config.toml
d_model = 768
routed_scale = 2.83
steps = 6485
Below are experts of layer 2 (counted from 0) of a mixture-of-experts language model. Rows are named router (the router's row for the expert), up (a neuron's input weights, with its number) and show model dimensions 544-575. Each number is 128 + 32 x the weight over its row's rms, rounded and kept within 0 to 255. Numbers have three digits each.
Before each expert's rows: a language model's description of what the expert responds to. This comes from a sample of Wikipedia text that the model never trained on.

# expert 50
It responds to: Consonant-initial word fragments. Single letters or short fragments just after a word's first piece in rare or foreign names and terms, such as kl-apa, mult-if-asciata.
router:157117118118153118129084107092114168108157080168145136103132137092149126164109089135060105123124
up0:148144118113124161181110087128115140064128093109101145134119117140161120148140156055103041106136
up1:166168134203100143128111114174194180111126191187105119160127178183123058163131185068167070149080
up2:099092121179154097157192113125113159077171100090131167101134104157151079107094133217117106144179
up3:137184135131114097116072096134150150218121098122149118123163069117096183113140066131123137131186
up4:113115198149110111129146095153164137220118125116125195134142147137132082196114130020073098127084
up5:180099137076141118115131069187110115043099132112152163103125118099114149103150157148152130105135
up6:109126138194151146086148182176108120149134109107088119081115106162122104118078145115146075128149
up7:098095160129143137144110113160078117088132077139120177130121126122169143092100075114129138122147
up8:130097118171159116136206123184119090106132155112138110132132121180160108097070137159123088188145
up9:111096157168121122096100130092062096111110152157083094088096046107143150119119156136138158116120
up10:111114088152170118074098081099135073149149135118159095182088100117152163148142128156074143127110
up11:133155164102095175137126098094140128174131111142132126114134099124194031104100144193106100167095
up12:129150156129183121128110122135080138096136153117086178124097130156090063129139155137115142070149
up13:158161125153086149155196081050110156189146140076105149148122122138124116122106182079115125133143
up14:154090158130093133140119128185131104159138087134140146122119124105151094085122127162144177125112
up15:066116117113127159110080061112067071156087149153072126161128135102202186118146072090120123133104
up16:100073147127105100128127132078110105166157128137146143130100145096145053162092101136107176162133
up17:122108129144114155074107082104160130149162113118161144139102054112115158130147135110117185115117
up18:056138096120180082091132147155130107102154096198166069225108108129113171094142118172130193105082
up19:085078077144075119059138143130126122116114101125127106122178160135114144125083104154134108141172
up20:100136080187131158096166155134100123155171115119162130135101125123105085112117085098132137152127
up21:210147168134156161108132120119175079143176126125091121122128158123185158055156203122093154140128
up22:075122115172159181116027124122093142141096180130131130158134143128120075117108142057166058176167
up23:153147149115086105144143093133121086036092184140125108097085126123104085174126203139191080157123
up24:172108106161045116146160147117134104158096129117130110121130137108119123084153116163117124138134
up25:126142157142123081118136169016104088121139120136144143082138136146119093184182136154134106138159
up26:121082081200148177152136156161124188126129126131114110155135114148158088168135167086093161062198
up27:072149139110059139072096087179109099220142090141162133131127109115126097193101112106154119143094
up28:129110127118125120130123123052122076103095207139147103146160105119150114066104099108092175148166
up29:111131130128115198164113187104167119113132095101113131216124120108127144147062096145119175140164
up30:133126088166101195082114172207148118101153141173178142168112064100131123098085119156109089167098
up31:113115128129149087076167142102163094146110140145101107168129108104129153114107154122116132081099
up32:134088148107140076141147077190139176134135124143072162091124166174137108072112107161173107117129
up33:120175170113126188195110109053119084173083090151158089121100117096176171114124151120148132099099
up34:126102123166158090127103060168092147079106141207145087062112130119138083111140094158093120137145
up35:079142185110169134096120154152091122130162129157176147135136132122148077196196137094171117051129
up36:143125146166149113097080150090130060111065104164121159161183130141189087142061084124071112131111
up37:165177141229126179174165163120138082145136122123079083144192130133157168173098158125113144121047
up38:142114125111157102198107156138135125078113176098118145151090156142184114157104162142173138083131
up39:075079166181087158091188171115113105129133078152104083217153091062131139087113165094147197123136
up40:161187144123186108129123134138088175147110060181144135065179118087172157152173064106152139127105
up41:179125168069179075129155110137158138105144149117142093122158139132156116112096108153133171077127
up42:179150115078152105111105133158141153107173141095089105077156162102146169116115068128124133143146
up43:127134153177098128091123100137119140111085113116124091135150143070076121120087137137102139187086
up44:146120155083255138158135126114165172074104124080117158103102153150116131189158087100054171129128
up45:082105174119152145161143118114104044082100152135122142127151168142144172156114090164128067144133
up46:103106107117089169120066123119126141187081160171145114108086102090090149141147150071117112187097
up47:112162083160109144132157117144141168081123118118102137110082125102129155119123101157129169075126
up48:148093120184077130110126131151046095150136039096191077087143152121125107098161091255135141068162
up49:172101149182126174164156196074144171152130146139105086087137133071196112104073113166087087125161
up50:070078120197149157145199130088146180136133135091190113107068132141065157086110133078045091142126
up51:177218067165121129133047105118116222170086134180131152097149138063133119105148122092155120141068
up52:111163113173111143104106166143123131125155090072091123151102129108118155148124079170124122143129
up53:157164119163122123123077140173175155215109141144116154099132089075084121107152097096121141195140
up54:165131111145103179145094165113141124109123117055074112112081137168095126161074111108126097150192
up55:082153126154090150087131138136136125065164100124127126091132080138144113140053113120078129115155
up56:130117075168094150156144140065110119198083096163143100121127087135166139134101111126131176057129
up57:139175083104112127166145086176112155124132105171139131137136143115146142157103054116130092094112
up58:079129089191158133135165127132141132142209119127035160096040081160142131166117102092141067141185
up59:104164100168133104093149165119111084200204105139116170132129139066120156158127096091153105184136
up60:109189163148152100116077115096164151166129076113140120107128089099140130104107183158137153193121
up61:159083141188114207171082130150118096106111099119129080113126121113149089116167088150079081128131
up62:109160117170161157120092087152074170124137114149103101150158130176153074078032129166136125151156
up63:093120163183170076183107165166101159124142153180140125146180116096150145114062077112193115148120
up64:126142081123119092148162167054153102123139131107098124111151097101145124107099125063117158130163
up65:121143135103152188129117115124127127123129168126149142116206122188110145107166117097093070100095
up66:169204113158138098110154143079145092127169107150140135134130140197153140107149137134143145095076
up67:155185163114095176083150172106136161109169109144168103121147150147107144190136110131095121104102
up68:132068126136092124139146126125113056141131129107132181130100142122137137101135161125119134173115
up69:059127125152124121129102096123129088172079105081113135161129111079157136169133101105197155151118
up70:137100109139139137142104037166044141115194119109144136126147130151134071121108164145145176116106
up71:171158106114153130130105048144141143068095144142085166109095122111186204113120185109062148188129
up72:126138110066183082132143095140125131155111119177064158138132132141149126119113068151106123136222
up73:167151179135146135132203114163118146186130121155107155066123115160162102148130163089118132121108
up74:182113159144060176205141135125110119115150127152122126050067173126151175065125105128138089091127
up75:123158205105116153117134114132125131144169137131147163086103118154124204130147126109150102136108
up76:172150125152138135105145108135140189111161125128115116128177135157185115122123140096116182118113
up77:091121151034116085104123105118114087147146062139120120096180146125154154121081091127065123127120
up78:112125085101076105183114070104136201137090127162114159113123186132060152182132109110082025068133
up79:168090177139157093152128105174118144077147124131158186158124134163095075100101129185108082113098
up80:166083145112188183167076132148085151127183110124134116158102088140096131153134123153102115174136
up81:160118130120145111112100126191138118108094195143117126132118111100122085122144100172157153137095
up82:112150130137067174085105094120110144158095136107172090124113089065123080162131125194082122180136
up83:076143117041181101146147166075127134147139160126118172163123145164114155185115118069132123114145
up84:056176043172151146125057166171139189081102089118093163133180202148124207054166114133170161145121
up85:132154071156174123134142090108074129159138123144082136136121144118113135158146087108161144148161
up86:151123115142179105153110138118122092127154055100155131144139158112089115117108090101097207148099
up87:125134127124120129128141095137138145122078118164088097082085103151150137145128147103136076132111
up88:208189142211109094102100116082096153119185073198128112151163167091108126137129120116137104150060
up89:129110140133076109103111176133106159108183151159105181121144084197129166093115132147123151161143
up90:144180165127168134114089155143149093156150174155130075124077163094142103125109142113149112182196
up91:158049117070133135189128119144140153155119117166139114156085186043108169156151071147107135092129
up92:133142180081176133155163084123107113075133134145119132102122116117091158152136121152070109124073
up93:150068121140176137134102086124062132099146126190155073146139095149122092106181121122135142178134
up94:159154130124143136137138157200160162109125111139177068121123085143099094136110084168153133107156
up95:119117154132128154189110130120199105145076116099054116130096083122135163118135116087052083077110

# expert 13
It responds to: Table header pipes. Pipes between header or label cells in sports, election and discography tables, such as Team |, Driver |, Pos. |, Win |.
router:154125112144184134072128100101147130118156166136136150116156124095196115199106084161066101120190
up0:205127219155171189100134114105105228105155146163123106111124080083142107119195071136134123094136
up1:163142127168152135083155133132088076099139161163131167162152131106077122100167139151096153091101
up2:106050148098135100084106185109093139122165165168101127103112123155096117091055136141087139127121
up3:203162147123151126116130132081136095163168089111058099105153077130154138150114094125125112146170
up4:143086092124119131084155111106138164123120105131087107177133144099160092130108145128136170125139
up5:146158169092138120136116153104068202123152141134109089158127080141083166128205143149091087115103
up6:143144159087162140128136113170088147159183149139137134113126111126151141216120126117079176123100
up7:129067089202130130148139144150167129103092145173135063051136081168102128129126095186121112119151
up8:144099169133084201114133172103103165148100134154131057143159110165089111109126148154108084140160
up9:180109095105100189145115027139104117183176114125107091141120166127160148118220127139103087085054
up10:182125172239135124106136095159111155114101109159096116121123086055159147139121098147066105179179
up11:072076114089097138128168050118084127123151125152117126211041132138081128127106148104138178151106
up12:104146149110150112085136127094093104094149136132077117147202111157106114186129150168077141139136
up13:137118101174165080122087148071111146120155148051170126044174151103119153106143133130151055111099
up14:079125141154129153152112144119090158125146130113121164105165124137103063145073136114103084087180
up15:178091080125125099084143157067135139096153167136129167149158112112185082061119081138091127144102
up16:136102065105123180126084133089126130138168169153138136071144092101130157135100080135146154155104
up17:140133148140145125138105142097128127169091146113156169148170100062120114147164105138124112106161
up18:168145142120140171161150151131156183144112140116144176129140103113140088130088118105110119154150
up19:136126156131163160089127137114144114161156116151166131131123124129134052127195163063119135095106
up20:111206150106160094095124108154167158117100153121097116091170143041145162137049133047129121093114
up21:114200167115143079156085123186157163111109170194170114100131101113132098117171114117128126138129
up22:157120137107166105147102057135089096066168109090136175176083135131112069122168140173103156151117
up23:087124140138114125103128166097091097151135132109153120175151101165141142154081121090077110136142
up24:178117139123122118156137062089106116137131136093168112133154126171145086172175119104123131131137
up25:139145046178136144113135097123088095113096200141114176147144147141148090135145090176125178133094
up26:147058128123184161167104130117151135147097094113159164168118190138167116127106156090096134227121
up27:119118123104086111100120116149065168109155162184077093120124122152142076171156151116147101140116
up28:138165117179082145058132103115157113138093145108152132128095209161094086077113141129080117128154
up29:104177069109080145139133101071165182137119112173130112113122107115088140098120101098097174141143
up30:164114136156152171093125119141153111155161157119147166076068094106190124119152129150066125199116
up31:127145078202114136162049078094161107106109147158117107158124114129140158104155155051154136127152
up32:080120157130116137153111172113089116111117068123138127115136151112178144126130135144142116073080
up33:107117108162094140108183113134114147137139150119214111155161147108105080188105136110145168131208
up34:161125150167189163126140126200119137064152146130063091173127129145123119137062134178139103104115
up35:165149067095143184073100084122095136072124105083168074090111104087127123124137093150078056179131
up36:136104135141082125105172128048148157099131036143157103087064094156119141107172113150150115097151
up37:112153183154129165099138109171138122092138144151088089119148131146145120109126110178177115120163
up38:151151127137173164112109141097130113100094173118084102087091144130116114096119172180098185099117
up39:168146144125140207079119096130121143149172132153092132135158099150142116109131124096120184150163
up40:121161123096171135142125135113086113132165189169146113150136090096201134140145193173123116078152
up41:162143198149069118074168091121140128171132137094115115154147101094132166142096178157116104115148
up42:144163081129122112174090156153152113171102155131130118084204043118122162167107108108094128120129
up43:123169136110189077158128140135158123136108125198161103079147136137151088156125112179160160162117
up44:113114170134168077135148054120144107181124115097082124071157154115118111123136104082133160131120
up45:135118080170136090153164085183151113108198128138072138096144131170104131176110140144127112102175
up46:112125136129171120117090089098116127094144121169159118127107186054152071113114193116143075138115
up47:138050101142127118125158113177107141165113143107150137138155146139131094136116130190116115095145
up48:166105130127156186138109111128193148130080098150109039096140129147145050129156099134123127147156
up49:156130103101093166111105164165113178108107193139220125183086143149094118139096148135122102150180
up50:109175112131134134207133149152175097149145106140103179110131127093120152127121121124155132135114
up51:115032133117093172140122078145045099151161124183092128188107135110172172088140156130122099172140
up52:123110143155136168092145177103102117100123127135135128170129052126128096164090096166094079128117
up53:084117084096087149088143129124141104126136173172190130122122079108147109182152127133144080160188
up54:140190154128119182134132070101190122140146184105151181136185096099172159138129111178133066140112
up55:154126116068069136158069116126057140143102101089117177112139104169150104183162114108059186132165
up56:150173128077113109124111106190127114133171111089179160149155094105169193129143117095102126184132
up57:149154144158142137104121151107157129078145143150076114152161115166142096115181140177086096092129
up58:149143068102127138101110111075125126151129125166137091131122139114124059102127114168140140133098
up59:116085140138090156103124080105096137102169124098135159096089121169145155134116160123049072121131
up60:143152107149159145096170145119136143122178083154072150147163119136119174131120131178146175112118
up61:131083166199153142161143150123098128129141093156139178115117148164158066191144118115166063140125
up62:101190122091138163152184142099193082137157064121159159082110132178109173201134164191120123134113
up63:128118159109137118118118133136098151161125114112133138124114144109114072144114137103163088095100
up64:202108134128190124153097128079130159132098148091119127131165132129092109118148159093150147109127
up65:129133130124132127141164189081123141176124129122127126079138089139173146147161142081130149114145
up66:107155156080156169090158101131083151175129132177105161143154088120178134156114043162173123123115
up67:110102069145128150132109156131175144196155105200113085122083117118114144132125123133219150086173
up68:108131130156161157128131141111117110102099109135102135158148137196109117165105137104135175100108
up69:121168123125143106146120160147063149118155080162150076109154117057067107116122137182096139096099
up70:144168136150150145088134120179162116076127143099158119179187125130127127091201147088116142136107
up71:128135138152158140052122109149188091123074162123164115094095137119152127069139087136115137138077
up72:145127153111089118101114108114068126123177097154109153105107133072077141167122115141125132109155
up73:179152127059106097145112124069149162146104118137108125062119107120168104170122111121094112131086
up74:097091152188113144105144092097181078180086113045138147101138110109114126145097070136128080160143
up75:127131130112114158190162157145159127176088132110141098132098179125111173151114113143125126078113
up76:123097140196111108064110201090106116081115129067150120087154134076122103126092162104119087120183
up77:107155113105147093128112124103098130091176135146063111171100142118094105134068124151072207119166
up78:142142094115129156033183167117157169141135175138064123169120150077160119069129136122097155109164
up79:192163073100138108114141113162122144064119127087120186087127166039145109083129112128135135131107
up80:086122146149113131170092148129136099143135101129133175101164081136170111154120097127107062051180
up81:148167151105170130128182103153197152132114113144138134152098154124106102119138135137133104130087
up82:149103103144129118130138066092189098099125141166142109145128062087161103157205153125150139104126
up83:149171128144114095082124122094171143162152088126117119172171155104147133145128173123112127095098
up84:097076175128138069104181049129153099146171128144107109097130093120173150164128140082150156064113
up85:157096157066153143090130134113138196142211106141128180154088127097111122142159129187130142119135
up86:149133137129112149095146092098172109166140135116157128093171148148145082151126108144186075143091
up87:198164108136203141116108133112137118143081157084175073108127165145137126184114156158123124134150
up88:198136111108153136132144087105146169140144144143158108098119082172136100096172147119077095152136
up89:161094132181176158127139141136096144129144136116141105127177136134119125140098144123148112104184
up90:165111117187159194119135129078157176141108134145149132189146146131193092176148122130080145170146
up91:164143144152107124180171035078102158121157100090142109199179149158074111170087136160102069192113
up92:091082105211168157103157115080069159153131152122133121093127152073135070150112197075086145111137
up93:190168119135149048179121110088138171133052097112126126119161141101107150120103123174121157088150
up94:116103113131160126096135095143130072133137129134077106042091134106075057107139108176136119117119
up95:145075143116170125107128069149163173130183110119096115149168109122112115077141125133086124163108

# expert 62
It responds to: Infobox and succession labels. Labels in infoboxes and succession boxes, such as Preceded by, Born, Full name, See also, and some word endings.
router:129184094087245094113075208123134162133115167130105158117201133103117144125217121142141111096144
up0:116105098130159104151142095169155113117135085127131132119117099089102137193112099100131130211039
up1:124093101196117161159118129119154134114113071112144092121107089137131125165190108177119138129135
up2:166128096153113064104122124139087162158093130192154100129131183115128142097086175193113136140131
up3:121132209100131188145083132128088188114112139116096167121162145180083147129135112080083169086058
up4:101129151176149165122105156144135133116140126108063119142145087131150150189098137139118128155129
up5:133111100145169153074121118112120187118127173128150157132139129149171123165113108149120104135164
up6:144155141154088178147142142089161182113171121169161158157192152138141176147091144110184141073091
up7:136117113163136093172154189116161097096122206084175149180135106129132111130197128150111047152147
up8:082122161178146059148133166135115131099126160078077151145110128170106141118133099123129118108111
up9:116163133067100153126094121162122107152112144111087116118157118066126134160163122118138120143119
up10:103136132079159134137125117045148169133093118097126144167160159082139129185093099058136170087180
up11:140098118152189096088141164197128140178096168162154104126182142037144110153167127188130134105182
up12:114130085143177137071174199131105135136138098166185185128118159113144086108134118098138119127143
up13:142106123145207136141132157143082129132154128167204078094115143141059129065150174074143188061193
up14:102202107109144071113093123176176124154128115125138161134162084089144120150080107119053106080159
up15:119129115100165110111117129152102112144131094086130184182170116076124114182124125189118079057094
up16:140101081107143091094152146137146149134138154163176110174124209132134076115152144098151159171102
up17:131115113124127134162146155106130179145095204129150136129066100144067114119113138126156173148148
up18:101125160128140100089113134132094123112146121115130158101139122117126159124151153134086146152106
up19:103121105177123137125108133166154087148123142202150146140132158030144139044098181117146103133076
up20:119099158120128131066110106142199103164160150164135126126120192125131162163074175156178127139102
up21:159077117098140094124122157122129038128153171121173118138111188139127140099130083116147104091117
up22:107090118121161146162095178156116145167071082087115106140167167121059125122179136148151066077116
up23:171072146121138088103180173158104111064106142068103161088065141123185121094147136169143140157187
up24:174154082124159152139122134068106082091190113159120110169132130169088127148149137166118127080193
up25:091117094166145161097111212172103140153109085126109114130128081148137133170112063114120088124168
up26:093153061120197173123084140124152138112161123163122123115172130164098115165035148147193118113140
up27:098133135143191145148106169169068136175143127116145101137112129123109131213128116180139079106136
up28:098131147162208110165077103135107164194099114142121103085123155096091106154150134111157157104129
up29:124121113082106134168119190166115155103124139149113112153113172174166059218156156115124138130145
up30:081087131118118150051059099140097226095105151141158138137175096101085113115154172168121125081127
up31:139129159128181094106146077066099112162126134155166113145209123144101123145133133091105120130204
up32:092114138134221132088114178115128143162158107126114097148140095081174163159160130132149128125118
up33:166154137160164139083113125154119129083207153079183102150104126119084078095110088022102129106152
up34:115127093117147170132123153092145142091121092088087146081145157090105110097203076181145130102162
up35:125102068172190136122136168085083146097122131157095096130117185120122132058135059168121181120150
up36:197114096161150134114064200141127132035137141165092122162124110146090110151101118137156134135158
up37:083143045105087189165114144145128136176188140147165114137150073126100198160114096131126125136132
up38:125137117194109149090100192160129160113101165189130140135121118145128168082111134107087099129106
up39:052160113084140102171115078100120126120109132190079134154157109127146124155181098101112170115147
up40:114157125121190144082092108151096075146128124105166097105145168113128156108075132152165094152095
up41:113172124129140145127099117082130129164106180080156112122176102120105140086184102081163110147155
up42:081119089128177073127114148135143104061155120099149068133127131187063166084152102153126145100118
up43:058151125119164142137076106128088148140176126144147181048142100150087103132147112120217165099053
up44:121076100091162123137095157154107130112145109110199109100165094075164141100151151159133166127161
up45:186190140059109157128172159088185126194175134093169142122143051110215084086148123104118161112169
up46:155150129158139077153088094154135188070114140110154061164131131074115084126170089175158183094187
up47:112158144130223109096182091142157115055136107160140142138149107105085106096157110150139143139087
up48:109054188151156107111128121090164108165130052096139117128116158087068104122087177122121064167143
up49:142100100160122093134161109146181191165138222134136165162161142109168165156116133147127127111077
up50:100139094181172162136096075062077094163069136187105168125130104176085105150108120099159176159124
up51:126108163140050194125191150062131108151147113102068134135136121070165138130130116120126216152110
up52:100179090141150080205160136086097091148105086129117120095166101110095151217188149093110116081107
up53:093171147138216134175144090100078179113132118138088189065131133164142088166156159176155108145104
up54:175123112117128131154100141101107174063134171174158168097149166147092096104134126155059096135113
up55:126116045108213103129098147101177148133111137082108148107138098057025160145154173093088165122178
up56:105130095107145083151118153129143190092111137098096104185152130088132091145149155105151134142152
up57:179149101132143137115156166142175136105169158114132100135126082132165101153096120161117100176139
up58:155113126108218142083119097121119145104172156128084131101130127132121130175109145095124140221087
up59:088087135158091109149140114139098079113150124154141090092122124128214131065074157145145116135146
up60:135156020115096140094114143114125142143124130118118163064148057168134159128132096081116124119146
up61:087163107159135105049129134187142164185109206079085206101093103079156130139146094144097113121184
up62:157092141122187083104130122112106172139131176194126175129089180093117129139145159100112204090101
up63:169105077094138105148122081113065149093132108155160121111167148127138132134159121082103131133147
up64:123133136137136111151120140149171106134075174086130150109144193104125078077157124187135160110112
up65:116079070188097136148147145132166086123154124099100087120146091134147108134113113146121162154167
up66:107200072122160136134112121128106159088098125166205111077133128173137124124107091135123074083164
up67:138204152070118120130145118126158167046202131168101139080123104127056133070169103000100124146126
up68:117175094134198121171034119121163106145069116140135122167177127118139052135134074146100094165145
up69:140171078155170120132179168150120108150087140121184120094163141131107161106116092135182165140176
up70:141106123094171143075079159122122105128161149190137154098119167120097119142134079083137152190145
up71:179144089119136086068085165091157134067118135105115107120159106139083125122202107104139134152183
up72:133120138105134148087147162144135157100169157089100107118144182116101068053137141149084141141124
up73:143146088165186114136160081157124177135152138130138093089151156076062047103161140139093183201125
up74:161175099142155159153154132170082104152066114158208160113115136115158119127212152137109142141146
up75:117057137126150084121118146105053101142089119174082115140122107080125145097049158173100152149137
up76:151141129127137113132070153066103148204082119161178163139182116061142163155156129127156138115106
up77:125134103103131119125145127096122138151095167165169091153108145107088180138116071125105153154146
up78:145137096112174148089101167130083120152134126128082096094097138072106135140143069075131091068132
up79:111138177104136077183143125185113132130080139091146106147095110133077134072173125175120109130070
up80:140073165134142140157134145164102101096118138117138125089132076119138092131148143177123094137130
up81:152129132142139141081113126124123124134047150128140093135125101162137111090213106197082065166131
up82:187177111085137147137096108128166103168094144145158117111124175081117100127137126146133122131161
up83:088096157124124192118134134155184120127102092139131175126133125090147145092147120143118136071161
up84:151142061133159122128146156073121084098166166098132163113077129113152165131169142103160094160086
up85:119135185091219137185166125148120074190092112127119149118108114074105090090101152074160106101120
up86:136084142168070164128144173142143113134124100109083160105162143094118133169148116176092128072111
up87:173135145118174041099096116138098141136191160112073151139136153123087151113136095087099093156132
up88:125133128078127148096146118143141150136122185159164171071132079096106053109143155051147141096162
up89:111081050114125156112054175117110161150159146151150108139159102079125156136094070189158123149121
up90:133131198097115084111142096120069152143097147095108132123101103097158144153176131178077136078155
up91:139145076117159188134125146126120217146133137152113158079131148113149146094159153168121176112211
up92:137136162160113088108116162148106058130185097130149189087159089118151138111129147179129137133102
up93:163125070097138069103159080138134082106116138141129149103127160097107091124136127083156066096154
up94:166094171043123128141098138162104147146089090084147140164149130105123132105139101136130146151162
up95:081145034130124135125149105100139109127106117075088121137181144113106156164104117099135139139130